config = dict(
    hidden_size=128,
    experts_per_token=4,
    n_groups=4,
    norm='rmsnorm',
    norm_eps=1e-07,
    beta1=0.9,
    train_tokens=445100000,
    max_steps=9326,
)
Below are experts of layer 2 (counted from 0) of a mixture-of-experts language model. Rows are named router (the router's row for the expert), gate (a neuron's input weights, with its number), up (a neuron's input weights, with its number), down (a neuron's output weights, with its number) and show model dimensions 0-127. Each number is 200 + 30 x the weight over its row's rms, rounded and kept within 0 to 999.
Before each expert's rows: a language model's description of what the expert responds to. This comes from a sample of Wikipedia text that the model never trained on.

# expert 54
What it handles: Word-opening prefix pieces of common lowercase words, such as con, inter, dis, re, pre, dec, as in advisor, accuses, portfolio.
router,232,162,215,139,247,194,244,237,213,189,166,211,189,175,192,182,183,194,228,224,201,199,207,171,223,149,192,179,201,240,172,252,226,154,166,203,206,205,186,201,199,190,260,188,209,200,222,220,189,216,174,237,217,133,202,239,181,190,177,229,224,235,188,161,206,172,264,200,205,162,175,166,217,205,258,151,175,253,230,228,207,200,217,167,193,140,162,163,241,189,194,227,226,144,234,217,178,245,206,226,205,200,222,199,254,218,194,174,155,174,186,222,256,179,177,196,161,234,208,263,189,215,229,198,146,245,256,183
gate2,204,219,220,194,213,133,197,226,254,173,149,190,219,211,202,190,219,196,275,222,218,185,275,207,178,190,192,202,220,143,190,170,172,261,229,191,173,211,158,193,198,227,204,233,180,236,216,176,229,168,186,175,148,214,215,235,200,150,156,166,249,209,168,210,160,172,181,202,212,224,176,177,197,160,214,239,183,201,208,119,187,221,209,206,241,209,179,212,191,155,199,188,217,222,204,164,202,196,190,316,180,189,191,193,282,204,183,184,239,201,198,211,195,160,181,207,178,206,184,195,181,209,160,220,167,156,160,205
up2,220,188,177,213,232,222,223,156,225,205,146,171,152,194,176,177,255,198,214,266,242,166,189,229,175,186,241,191,170,175,181,209,208,240,267,201,206,219,173,177,151,186,185,227,144,242,172,172,233,189,196,214,165,183,211,177,215,176,189,216,237,209,169,188,122,144,170,191,234,198,183,215,184,197,230,194,146,214,221,169,180,235,224,175,233,177,151,202,224,263,244,241,126,178,199,197,171,253,216,214,236,210,230,215,246,196,176,185,224,191,183,186,170,178,180,195,191,204,170,197,228,152,165,198,229,155,208,239
down2,215,192,198,165,168,208,187,177,201,203,143,190,147,195,202,268,219,166,255,206,228,216,236,192,209,215,184,213,228,136,249,180,154,211,241,192,169,231,228,194,194,215,200,156,217,172,209,204,196,195,198,193,168,199,208,151,224,191,161,162,158,180,190,157,163,233,198,189,248,192,140,153,217,171,240,173,228,209,208,166,180,171,261,165,247,244,189,224,220,170,219,145,217,193,232,181,238,216,169,220,177,201,146,163,291,199,205,210,172,220,214,192,236,212,175,204,152,176,219,234,167,213,193,271,206,188,208,196
gate3,198,183,207,198,206,179,232,198,204,230,145,248,197,157,211,233,236,214,208,213,218,174,187,225,190,167,173,221,232,190,189,195,160,188,172,199,177,229,245,261,195,232,164,222,186,145,143,255,185,220,207,161,207,164,251,223,218,200,145,234,237,225,224,179,171,244,176,224,242,236,145,173,221,171,216,233,235,240,202,190,182,186,199,153,238,200,172,170,165,252,204,163,200,193,204,211,180,152,181,146,162,230,186,227,195,253,210,204,243,225,115,207,221,221,184,170,203,178,143,170,218,192,188,256,217,189,204,182
up3,194,207,205,225,128,170,183,175,226,186,174,231,209,175,230,218,226,223,151,176,178,167,232,232,182,161,178,246,235,207,207,164,227,150,237,186,212,268,239,224,208,276,197,232,185,216,195,229,226,169,168,163,235,196,249,201,210,188,143,222,196,256,197,167,187,220,161,241,288,199,175,207,254,198,209,190,259,229,180,215,151,170,180,221,226,210,217,209,190,227,195,206,165,223,215,143,181,179,186,183,197,165,172,217,194,243,173,233,223,199,168,180,148,206,212,200,178,209,192,217,225,214,147,173,252,176,204,214
down3,195,195,158,213,189,204,240,183,171,165,136,222,218,221,174,225,213,213,170,148,224,224,245,217,233,163,192,214,214,206,178,180,239,165,239,214,196,221,216,215,238,286,222,173,140,220,202,228,187,158,177,210,262,221,217,189,244,243,126,202,180,222,213,209,216,170,207,210,234,226,183,117,237,230,190,156,261,178,154,176,177,174,209,189,214,236,197,146,244,225,160,187,206,151,194,153,183,177,204,195,220,213,197,221,211,248,209,191,193,229,146,199,178,167,176,198,215,184,221,233,160,200,205,229,220,228,213,215
gate4,189,236,213,190,232,245,196,158,238,206,269,166,147,154,123,185,246,252,276,246,198,181,204,188,198,226,185,188,218,235,273,206,231,202,175,223,176,152,184,173,271,236,233,158,203,231,222,165,184,189,156,187,198,202,220,169,183,219,202,208,201,185,155,199,214,180,182,182,191,188,165,203,228,135,169,192,187,201,124,181,214,201,192,218,157,173,226,255,255,229,221,206,204,238,189,210,188,219,227,226,180,184,250,206,201,193,185,176,169,185,195,179,253,220,219,217,187,187,176,223,178,205,168,222,200,188,224,225
up4,251,189,217,231,143,136,193,242,195,242,173,215,179,147,259,244,181,174,206,194,147,218,183,211,157,252,266,190,256,166,226,167,206,191,179,191,219,215,181,209,184,206,213,242,198,219,203,192,162,241,183,232,190,132,170,224,168,231,202,181,208,222,178,179,145,193,171,191,186,211,227,244,197,224,196,247,207,205,250,177,187,246,217,174,159,192,219,200,169,176,208,188,190,180,229,198,218,200,204,230,226,213,175,242,181,200,156,169,209,160,223,215,167,182,197,185,230,185,165,227,312,191,175,157,205,188,172,205
down4,235,221,210,225,201,216,172,187,207,164,206,151,194,231,141,169,207,266,196,175,179,170,144,252,219,222,174,241,183,257,149,206,209,237,169,220,218,207,234,171,181,224,209,246,170,145,138,200,181,175,202,197,222,268,223,157,169,151,163,197,199,227,223,216,212,223,220,220,205,195,150,219,184,215,199,232,174,237,198,219,148,175,193,175,201,250,226,189,231,250,223,217,199,153,185,145,194,197,198,136,184,215,193,175,216,199,241,172,201,222,159,185,244,197,217,179,164,195,207,147,182,164,179,226,156,185,208,150
gate5,235,174,182,185,239,217,204,242,143,210,166,217,204,190,256,231,168,221,156,160,201,214,156,228,178,222,159,229,247,181,223,270,226,197,180,168,228,159,161,219,249,231,198,253,264,174,231,199,202,248,158,213,207,182,217,213,200,184,203,182,238,239,139,234,183,182,211,224,248,217,182,197,229,213,215,191,196,154,279,187,208,232,186,200,173,224,211,173,205,187,221,229,196,218,180,221,196,192,253,220,196,168,214,166,246,108,174,199,220,187,181,199,167,204,237,192,176,195,212,177,177,160,201,223,206,264,198,179
up5,181,264,166,174,164,209,189,164,190,145,176,169,227,211,161,173,198,226,201,223,206,207,225,202,186,181,229,193,158,238,152,178,142,149,247,194,212,197,186,172,155,248,216,205,167,216,172,180,148,157,154,193,175,294,229,198,195,193,187,176,178,161,221,175,208,228,215,152,172,214,186,209,179,219,154,215,185,243,105,219,204,169,224,230,235,217,178,191,213,208,215,189,174,204,207,237,182,185,186,176,173,216,173,245,187,260,210,188,251,179,184,263,206,210,181,221,217,186,211,199,177,219,189,221,192,127,215,206
down5,175,199,262,244,193,226,162,232,199,211,167,176,228,183,196,235,238,209,243,198,205,183,241,158,216,188,251,185,174,244,202,194,216,236,221,219,185,196,244,221,183,177,231,175,182,203,217,197,217,182,254,213,219,218,201,266,120,168,216,209,248,163,213,203,175,219,200,154,151,211,233,200,257,187,192,229,187,240,196,242,202,233,173,234,186,169,190,191,194,197,166,162,221,207,179,179,180,185,160,237,138,209,175,207,169,171,208,185,207,185,182,132,198,185,250,190,224,205,198,192,208,195,164,122,189,121,223,138
gate6,223,207,207,145,146,182,201,212,167,185,212,182,225,194,210,192,230,208,208,227,226,131,237,163,258,175,250,218,218,206,230,249,183,195,190,207,187,197,232,196,238,221,224,265,186,205,248,156,185,165,215,150,205,248,250,184,186,185,187,219,229,126,174,243,177,256,233,189,242,190,172,230,236,189,191,220,229,195,173,238,158,228,198,225,196,144,217,190,202,162,206,213,143,190,184,222,174,221,193,175,158,164,178,210,177,173,176,134,243,210,184,158,172,154,218,176,190,187,170,227,208,148,192,189,217,150,180,210
up6,209,227,198,184,240,157,174,167,205,193,252,242,179,262,150,168,199,195,224,203,182,216,206,189,161,184,171,248,225,195,168,152,201,204,184,194,224,214,226,185,233,232,156,192,195,181,206,131,266,224,171,269,209,207,239,151,219,179,161,181,157,179,192,143,248,195,211,215,128,209,200,210,222,201,202,250,234,194,145,213,227,257,155,224,179,203,146,172,178,234,164,196,252,240,214,193,216,221,173,159,252,194,226,172,162,206,187,210,201,186,213,176,186,208,225,199,192,216,173,210,131,220,237,201,200,190,199,205
down6,166,197,237,254,202,161,193,218,221,198,185,197,216,128,151,229,222,163,149,158,181,184,191,192,212,206,180,170,159,215,154,207,188,189,226,181,189,220,197,178,173,176,214,237,207,225,205,193,176,201,245,180,175,197,179,191,219,198,218,215,210,184,215,200,155,197,148,204,148,189,245,197,153,200,210,178,188,174,206,162,168,174,203,231,192,227,195,182,285,163,232,160,140,171,158,210,220,249,227,285,187,181,182,226,211,231,184,244,222,240,222,246,179,209,177,237,252,180,224,211,170,144,177,160,226,251,246,220

# expert 61
What it handles: First parts of hyphenated or compound words, such as semi-final, Mid-Length, term-limited, non-, multi-, North, South, quarter.
router,237,257,197,198,256,164,188,223,182,213,200,194,189,133,212,169,224,246,189,194,205,148,215,271,202,195,164,182,153,199,176,163,236,186,213,255,239,185,191,179,179,215,208,238,192,168,206,220,244,221,179,202,195,168,225,213,192,181,249,222,197,219,187,187,199,169,242,214,181,178,156,208,241,163,197,208,242,179,217,242,170,197,177,192,201,197,179,190,213,202,164,231,279,177,247,205,153,231,179,188,174,187,280,233,236,159,176,173,180,231,193,181,222,196,176,267,171,160,165,238,213,156,188,160,163,219,164,231
gate1,186,200,179,207,227,151,199,249,260,191,179,230,194,221,177,164,196,252,149,195,218,188,198,237,185,240,175,200,204,216,170,247,211,268,185,173,181,224,205,156,212,228,199,235,210,183,268,218,248,235,145,159,271,174,182,220,173,246,231,211,140,252,162,186,158,189,177,232,175,232,244,258,182,209,185,236,236,218,234,208,228,228,182,180,206,189,188,189,142,191,194,229,242,228,214,226,223,211,203,252,230,205,197,208,238,242,250,208,218,227,178,218,230,227,191,180,176,168,194,200,242,203,202,212,148,198,188,189
up1,203,220,183,211,240,171,204,267,216,205,144,226,186,255,195,210,224,255,120,194,226,187,192,229,162,216,168,207,220,209,154,208,224,253,240,151,183,204,229,225,213,214,192,234,209,194,264,218,201,233,184,225,220,138,208,244,159,206,234,259,152,231,200,191,162,203,177,203,181,202,209,241,207,177,221,210,245,219,217,226,225,219,168,114,207,231,173,185,181,198,194,239,248,222,227,228,189,235,190,231,258,209,232,214,245,211,235,201,193,254,212,201,231,240,193,217,179,150,187,215,201,165,182,223,163,189,199,199
down1,158,226,228,208,222,205,171,195,202,180,193,192,225,198,152,211,196,163,212,130,214,200,209,169,218,217,237,178,229,251,205,244,178,199,237,253,246,169,234,187,183,180,234,178,184,215,243,157,223,223,182,184,192,251,214,180,233,236,133,223,181,191,217,217,183,193,221,188,230,233,226,201,240,201,233,194,176,203,172,224,217,203,251,240,130,207,215,229,216,260,216,204,213,226,225,184,272,215,202,237,232,171,275,227,179,203,167,176,226,126,153,166,211,210,150,210,208,201,230,246,164,178,196,189,241,213,211,164
gate2,193,242,225,178,211,215,184,158,204,168,203,201,184,179,182,153,190,171,202,146,211,186,258,211,166,179,223,221,171,217,181,204,245,221,209,250,146,203,173,228,205,135,197,184,204,168,226,229,184,189,237,211,174,224,133,246,189,163,193,187,256,233,191,189,174,125,231,207,203,177,190,174,149,162,206,188,235,201,249,189,213,192,252,172,189,191,208,186,216,177,197,197,258,144,241,192,206,201,204,195,160,132,199,231,170,217,189,193,194,248,173,166,216,210,236,268,174,199,175,212,196,184,208,192,156,140,195,274
up2,160,189,160,252,155,178,234,164,192,173,145,153,118,187,199,165,222,197,172,174,225,192,261,160,146,199,223,221,168,189,194,185,210,228,193,176,215,222,227,210,236,169,209,108,222,179,234,211,240,170,213,212,191,195,215,171,182,177,150,187,227,178,155,196,207,196,151,208,229,237,226,128,247,167,165,151,172,200,247,220,191,220,219,167,194,199,210,218,210,217,205,189,158,177,188,191,208,234,158,170,180,204,207,204,144,185,215,199,203,224,181,188,194,221,204,230,160,217,190,224,169,229,231,159,155,137,207,206
down2,205,248,241,190,188,200,208,156,240,216,210,238,212,184,223,202,216,236,172,193,253,169,182,199,225,192,184,194,162,187,213,183,201,205,227,208,226,139,174,217,269,224,180,190,216,208,207,193,176,214,220,183,228,246,220,211,170,217,177,243,220,217,250,210,215,247,205,145,219,190,195,243,200,175,254,199,238,130,195,214,246,196,215,212,257,225,215,126,268,145,195,197,257,197,197,198,159,112,170,230,165,185,205,255,215,219,170,215,204,163,199,209,186,205,211,205,214,200,219,237,183,177,144,170,159,238,201,228
gate3,216,210,167,146,190,169,216,253,213,172,189,196,220,176,221,158,190,230,248,223,192,221,197,220,250,201,148,196,215,251,189,160,234,170,211,174,195,229,171,184,192,181,187,188,213,195,185,168,177,213,234,279,186,185,219,223,224,179,241,161,178,195,179,194,202,180,210,158,207,186,168,290,186,189,243,154,260,147,157,229,253,233,171,211,162,161,209,204,199,190,184,196,225,151,212,251,194,248,239,221,191,254,206,206,217,175,170,253,184,150,192,222,216,207,200,141,221,136,181,227,186,191,161,205,179,218,206,201
up3,217,192,229,204,281,190,172,140,180,221,202,213,200,220,162,210,223,214,184,215,220,198,204,202,189,227,263,215,197,235,213,149,146,289,227,210,204,222,220,169,216,175,225,216,198,205,177,245,196,192,148,150,206,203,197,177,199,201,157,235,224,211,176,229,234,189,165,205,150,192,207,204,208,187,199,243,222,204,286,170,182,142,216,231,205,211,199,192,193,219,211,166,213,247,226,208,231,130,198,158,220,129,168,188,222,210,188,211,224,146,152,186,186,171,225,192,175,244,237,178,196,189,190,238,208,147,162,238
down3,230,219,251,233,236,200,196,189,169,231,194,218,176,221,184,238,184,223,156,187,217,140,227,199,210,190,184,204,184,210,180,204,194,224,223,204,228,197,106,199,199,154,180,200,141,208,191,214,187,174,145,191,241,148,163,214,187,199,184,140,212,166,186,232,171,161,207,210,180,225,164,168,235,168,207,249,167,187,235,184,168,211,240,142,212,273,210,232,217,222,197,225,208,221,251,140,197,180,170,285,237,220,208,195,210,195,212,218,225,241,193,186,197,212,233,213,261,212,196,156,160,173,174,204,209,225,183,151
gate4,208,232,213,195,265,163,201,162,205,232,192,216,213,163,190,170,257,234,181,211,184,180,181,224,172,191,150,170,178,271,220,208,199,164,221,178,232,206,176,220,206,240,272,243,169,190,223,221,217,267,248,187,203,236,182,191,210,184,203,209,213,167,200,216,212,146,204,239,221,220,162,182,192,141,230,236,178,207,183,215,174,164,194,236,182,137,180,193,169,197,226,208,231,217,201,174,189,129,193,191,207,192,208,204,295,225,201,209,199,203,189,196,200,170,231,222,157,165,217,183,243,161,260,187,232,245,249,229
up4,218,235,194,206,217,204,224,215,185,175,206,226,218,182,252,170,190,275,169,174,162,201,259,231,245,227,194,216,170,186,252,174,196,195,192,194,231,221,239,234,237,146,201,216,157,226,202,225,193,274,197,195,228,177,213,231,207,254,208,189,169,189,192,190,197,185,214,207,188,141,210,194,152,210,181,181,257,158,183,219,227,196,187,193,180,184,160,156,178,216,211,216,135,182,226,208,179,253,214,232,182,172,213,187,176,154,225,214,193,195,211,202,168,179,250,223,200,120,207,185,215,190,124,142,252,166,163,239
down4,187,180,177,174,171,182,204,199,180,202,198,215,234,186,191,266,186,179,217,190,189,178,193,229,212,179,213,220,180,189,200,194,194,237,99,189,248,211,190,206,198,226,227,168,207,158,174,175,210,206,219,173,170,199,246,195,219,218,236,185,240,266,167,236,211,233,220,259,232,140,184,214,225,218,171,185,223,214,257,251,211,228,224,192,139,238,242,208,214,186,237,204,226,232,192,156,232,155,189,160,227,242,219,205,216,191,216,219,268,249,211,192,193,133,178,216,212,266,205,156,210,222,168,258,208,172,184,177
gate5,186,235,247,254,270,241,189,216,210,183,136,262,230,210,207,189,197,246,195,230,195,186,214,170,182,147,229,196,171,206,182,199,163,153,210,212,212,218,182,171,231,217,191,226,180,157,191,194,202,213,200,195,246,184,227,213,162,231,276,230,233,179,218,207,243,235,216,159,219,202,165,165,198,152,228,217,235,225,191,264,213,178,208,233,207,210,246,170,196,236,195,171,209,212,222,148,183,223,220,201,221,227,236,117,223,209,225,156,195,184,225,159,201,244,235,215,180,191,167,202,158,210,157,171,152,187,223,242
up5,216,184,209,219,238,232,169,255,188,213,137,202,194,213,251,178,183,234,220,189,184,208,211,240,192,174,180,194,179,194,164,198,169,131,230,196,263,201,234,155,242,202,187,194,167,177,219,217,186,190,208,174,234,161,263,196,158,231,197,192,219,238,226,233,232,230,221,234,243,165,182,158,248,177,197,234,207,230,153,224,189,177,222,247,228,155,173,187,203,193,173,218,166,215,201,140,185,154,182,239,194,188,270,116,164,185,192,211,176,210,239,199,192,257,168,241,177,212,177,195,206,224,213,249,181,180,204,220
down5,166,239,155,183,210,229,293,142,224,217,225,240,209,200,225,231,157,239,172,207,189,176,248,192,228,187,181,189,214,205,193,188,220,193,217,224,242,239,234,161,219,206,219,168,207,186,174,169,219,203,213,263,188,195,209,187,169,223,255,239,162,163,207,217,191,215,216,146,182,181,205,230,210,179,167,225,298,190,183,164,160,216,207,207,263,238,194,218,187,281,192,228,200,218,222,176,196,185,160,215,202,221,225,248,229,179,158,175,150,223,179,214,206,207,182,271,184,197,203,168,186,234,226,206,172,225,218,202

# expert 13
What it handles: Nouns naming organizations or units after a proper name, such as Group, Bank, Company, Corporation, Brigade, Committee, Party.
router,184,209,205,232,223,173,169,204,208,193,170,171,203,155,163,223,243,215,210,233,267,191,194,263,207,204,224,194,206,236,203,173,210,224,174,206,217,183,167,156,165,217,210,195,187,178,155,221,252,190,163,221,190,216,265,237,185,200,210,164,243,223,135,184,195,175,271,280,232,187,144,210,246,177,159,217,212,234,209,212,148,209,167,149,149,154,200,182,212,171,174,213,241,191,230,180,195,185,154,254,179,158,239,218,223,140,209,175,194,205,156,182,207,169,183,204,199,190,221,235,228,199,195,208,197,250,182,208
gate1,201,189,215,215,208,216,134,200,171,164,205,210,233,208,164,244,186,238,183,225,215,222,167,286,182,218,213,184,248,176,166,175,203,201,213,239,221,143,171,215,264,254,164,184,258,205,182,236,233,175,188,235,217,198,205,247,168,193,245,207,192,180,193,167,205,215,164,211,253,158,173,192,183,214,221,189,192,206,229,243,200,221,209,182,197,197,214,209,195,200,219,173,175,193,196,239,184,238,164,155,165,136,242,171,186,135,226,158,179,185,197,183,210,174,251,201,214,233,184,184,188,149,222,184,255,173,118,209
up1,133,225,170,192,198,211,183,263,141,168,186,202,252,211,204,225,173,242,195,203,236,166,125,183,224,241,191,201,218,216,200,244,218,180,181,190,177,205,178,176,197,201,206,176,218,220,189,192,236,177,197,192,187,211,239,223,175,178,224,161,226,216,218,233,147,224,182,239,226,153,170,217,193,191,230,184,257,167,192,199,168,216,219,175,206,161,182,179,187,151,231,235,192,226,275,187,215,210,244,196,157,158,198,196,170,79,148,227,187,188,183,152,215,229,191,157,201,178,216,153,213,185,202,222,215,202,204,229
down1,196,237,255,205,204,210,232,254,199,200,237,224,178,195,234,186,205,259,196,203,197,159,210,268,203,221,191,211,131,197,155,237,177,210,163,225,117,161,201,238,220,207,188,194,162,202,246,248,232,157,220,201,205,201,214,232,157,200,188,196,180,200,236,204,207,191,159,164,186,196,221,161,273,185,205,221,161,192,208,232,184,189,195,166,216,200,173,187,178,194,203,239,181,222,176,206,219,222,117,208,186,215,206,180,184,240,178,146,208,184,178,209,190,174,248,239,169,141,186,184,220,284,216,144,197,207,180,167
gate2,197,205,189,178,225,203,172,205,230,227,191,202,146,201,177,236,182,260,156,226,246,191,240,227,208,232,200,138,194,215,171,185,220,195,237,220,214,186,270,197,158,215,225,209,202,142,199,217,149,154,217,193,187,232,181,247,204,152,183,271,175,200,203,203,233,188,194,193,201,175,202,184,205,206,191,219,205,225,251,239,141,245,226,202,216,177,183,205,202,177,228,227,259,207,263,177,187,143,138,181,142,214,237,245,205,247,171,169,182,219,131,263,231,185,182,188,206,188,176,194,173,167,224,189,195,197,224,199
up2,266,234,219,249,238,218,212,190,200,222,199,182,252,185,219,181,194,173,197,189,179,202,166,195,150,132,187,203,168,231,170,261,205,245,232,187,168,222,176,145,181,239,200,165,199,209,220,223,216,202,175,189,240,228,197,219,136,220,197,197,203,191,215,152,192,286,208,192,197,218,185,226,196,249,224,168,186,186,213,163,184,198,195,193,228,214,213,155,205,247,240,202,206,202,192,205,196,183,155,209,224,210,227,205,211,155,222,292,209,183,108,196,200,163,160,230,176,187,124,218,215,173,241,225,213,198,186,207
down2,181,162,208,169,199,195,146,189,167,260,177,151,226,209,172,183,146,172,189,202,227,167,198,215,233,229,160,209,250,184,180,186,167,122,162,216,195,231,198,146,185,187,209,219,227,195,208,178,204,178,196,205,248,230,191,203,133,220,211,231,201,165,209,204,222,213,228,156,211,172,208,266,216,243,162,209,170,212,240,202,230,188,147,246,173,169,241,178,148,199,171,174,204,186,219,183,205,233,210,213,202,261,226,213,251,225,273,172,168,181,206,200,181,171,195,217,171,213,177,145,226,223,222,159,227,252,185,167
gate3,235,207,180,147,165,159,150,158,244,160,190,189,208,194,178,198,217,210,208,240,223,202,237,211,244,162,182,238,244,240,206,196,200,207,184,209,210,187,177,155,214,197,218,267,194,200,151,217,179,189,196,193,210,166,231,189,197,189,226,211,181,252,206,191,210,148,242,187,179,165,161,219,197,252,179,223,190,216,241,199,223,215,200,211,204,217,220,181,186,137,153,116,192,209,238,158,188,173,180,233,226,215,177,248,163,166,172,162,222,195,236,200,134,156,192,232,149,274,206,222,209,187,264,223,228,174,218,219
up3,172,175,186,193,234,196,237,229,181,218,180,146,202,199,184,143,212,179,234,164,187,170,170,222,176,189,195,189,201,253,205,200,213,219,214,141,187,197,194,265,156,181,183,218,221,216,257,164,171,229,198,162,189,188,136,223,201,145,199,206,169,125,206,218,227,215,140,193,205,195,212,184,232,177,234,205,206,156,213,216,218,206,170,237,243,225,184,163,256,224,178,252,234,172,214,262,210,206,179,229,134,239,181,228,194,192,233,218,191,220,201,193,203,183,217,184,271,163,193,195,150,253,138,179,165,192,203,207
down3,170,197,181,226,225,183,223,227,237,235,148,171,223,185,183,172,179,208,232,260,177,222,190,205,238,246,205,217,195,258,179,280,154,253,187,190,199,168,197,175,170,232,176,224,186,227,184,145,180,220,241,234,196,211,240,160,149,192,182,216,132,189,156,220,234,232,151,147,219,190,202,166,161,169,194,178,234,195,215,205,218,211,236,249,166,188,205,233,224,240,221,214,230,179,227,213,211,244,252,212,200,255,228,204,150,217,214,165,228,205,207,242,211,225,227,216,194,220,170,229,185,159,169,174,157,205,186,169
gate4,175,172,181,193,203,203,164,242,205,193,194,183,133,182,147,212,228,215,240,179,225,159,181,182,239,159,127,178,242,201,176,234,211,232,191,128,210,202,162,211,145,179,180,219,150,237,200,245,183,208,145,214,283,206,192,170,159,167,244,185,197,197,198,213,221,275,192,182,222,138,174,178,146,185,223,183,177,205,196,194,208,219,183,244,189,227,183,190,191,184,236,177,158,240,222,202,204,233,202,184,210,159,203,188,194,182,214,191,191,195,194,163,227,185,208,246,200,243,140,236,234,165,206,220,256,189,233,200
up4,232,249,173,224,216,155,259,191,185,196,192,176,179,171,211,248,204,202,233,186,208,207,189,172,167,208,237,202,154,133,146,194,213,189,208,235,164,201,183,164,180,177,199,215,172,222,201,168,168,173,206,185,184,205,163,155,251,200,171,186,200,217,223,231,221,220,157,202,159,211,151,209,236,179,171,172,216,200,147,229,210,175,153,221,235,213,100,230,181,230,193,197,193,175,175,272,222,257,160,184,226,157,217,193,148,174,211,230,230,213,197,215,194,242,203,248,159,185,187,246,185,182,199,204,232,255,161,219
down4,193,208,185,193,164,242,156,180,141,223,137,154,186,216,220,172,209,190,244,209,205,177,182,221,199,169,249,187,238,223,202,196,175,217,201,200,165,190,177,173,187,193,176,203,158,192,163,175,195,197,140,217,249,242,235,241,189,174,191,236,223,205,213,217,190,231,223,184,152,189,185,170,132,175,209,177,230,193,179,259,249,188,267,224,186,183,215,241,223,152,232,194,175,214,226,173,236,266,226,238,208,241,179,120,204,229,220,218,239,231,216,149,155,232,195,216,161,173,150,211,191,192,181,188,227,211,218,229
gate5,221,183,194,236,205,170,222,192,212,183,165,206,158,177,203,239,194,236,164,221,198,217,178,209,211,186,209,229,227,238,191,220,195,226,154,240,207,158,199,199,187,178,199,238,211,202,192,223,169,253,195,239,170,272,186,250,180,222,256,235,183,176,124,203,219,199,199,201,153,161,179,198,164,201,225,165,190,223,253,203,214,212,146,183,160,146,145,207,188,180,135,191,244,213,209,172,192,170,207,215,200,164,175,242,159,193,253,133,233,187,188,229,167,199,205,217,262,172,162,203,121,187,173,168,212,194,188,174
up5,209,202,148,194,219,206,191,183,154,179,212,186,229,174,202,243,194,180,208,193,155,206,243,178,193,154,243,210,190,232,220,253,135,198,164,217,199,202,203,162,244,136,178,254,144,207,180,186,209,212,204,160,216,276,228,225,133,220,227,151,205,153,172,206,165,195,243,217,201,235,203,179,181,209,237,176,197,275,197,144,246,261,223,253,192,160,231,227,172,209,201,212,227,214,234,143,222,202,186,201,166,196,191,178,213,178,229,177,213,166,199,209,158,235,191,215,202,191,218,185,180,202,197,201,178,256,203,243
down5,241,181,166,192,160,161,195,140,191,187,183,245,144,236,226,193,173,212,176,211,244,218,263,229,243,184,153,203,205,184,220,183,215,171,207,163,180,196,203,222,171,156,194,231,176,221,225,217,229,195,214,200,204,262,210,196,191,133,190,170,228,191,180,212,202,212,189,159,142,169,231,171,211,177,213,178,193,264,228,162,235,212,162,212,220,142,205,177,179,170,246,235,247,224,149,267,245,180,191,219,190,165,148,164,174,223,215,164,198,223,215,182,247,202,218,225,192,227,215,229,204,231,146,153,211,187,187,233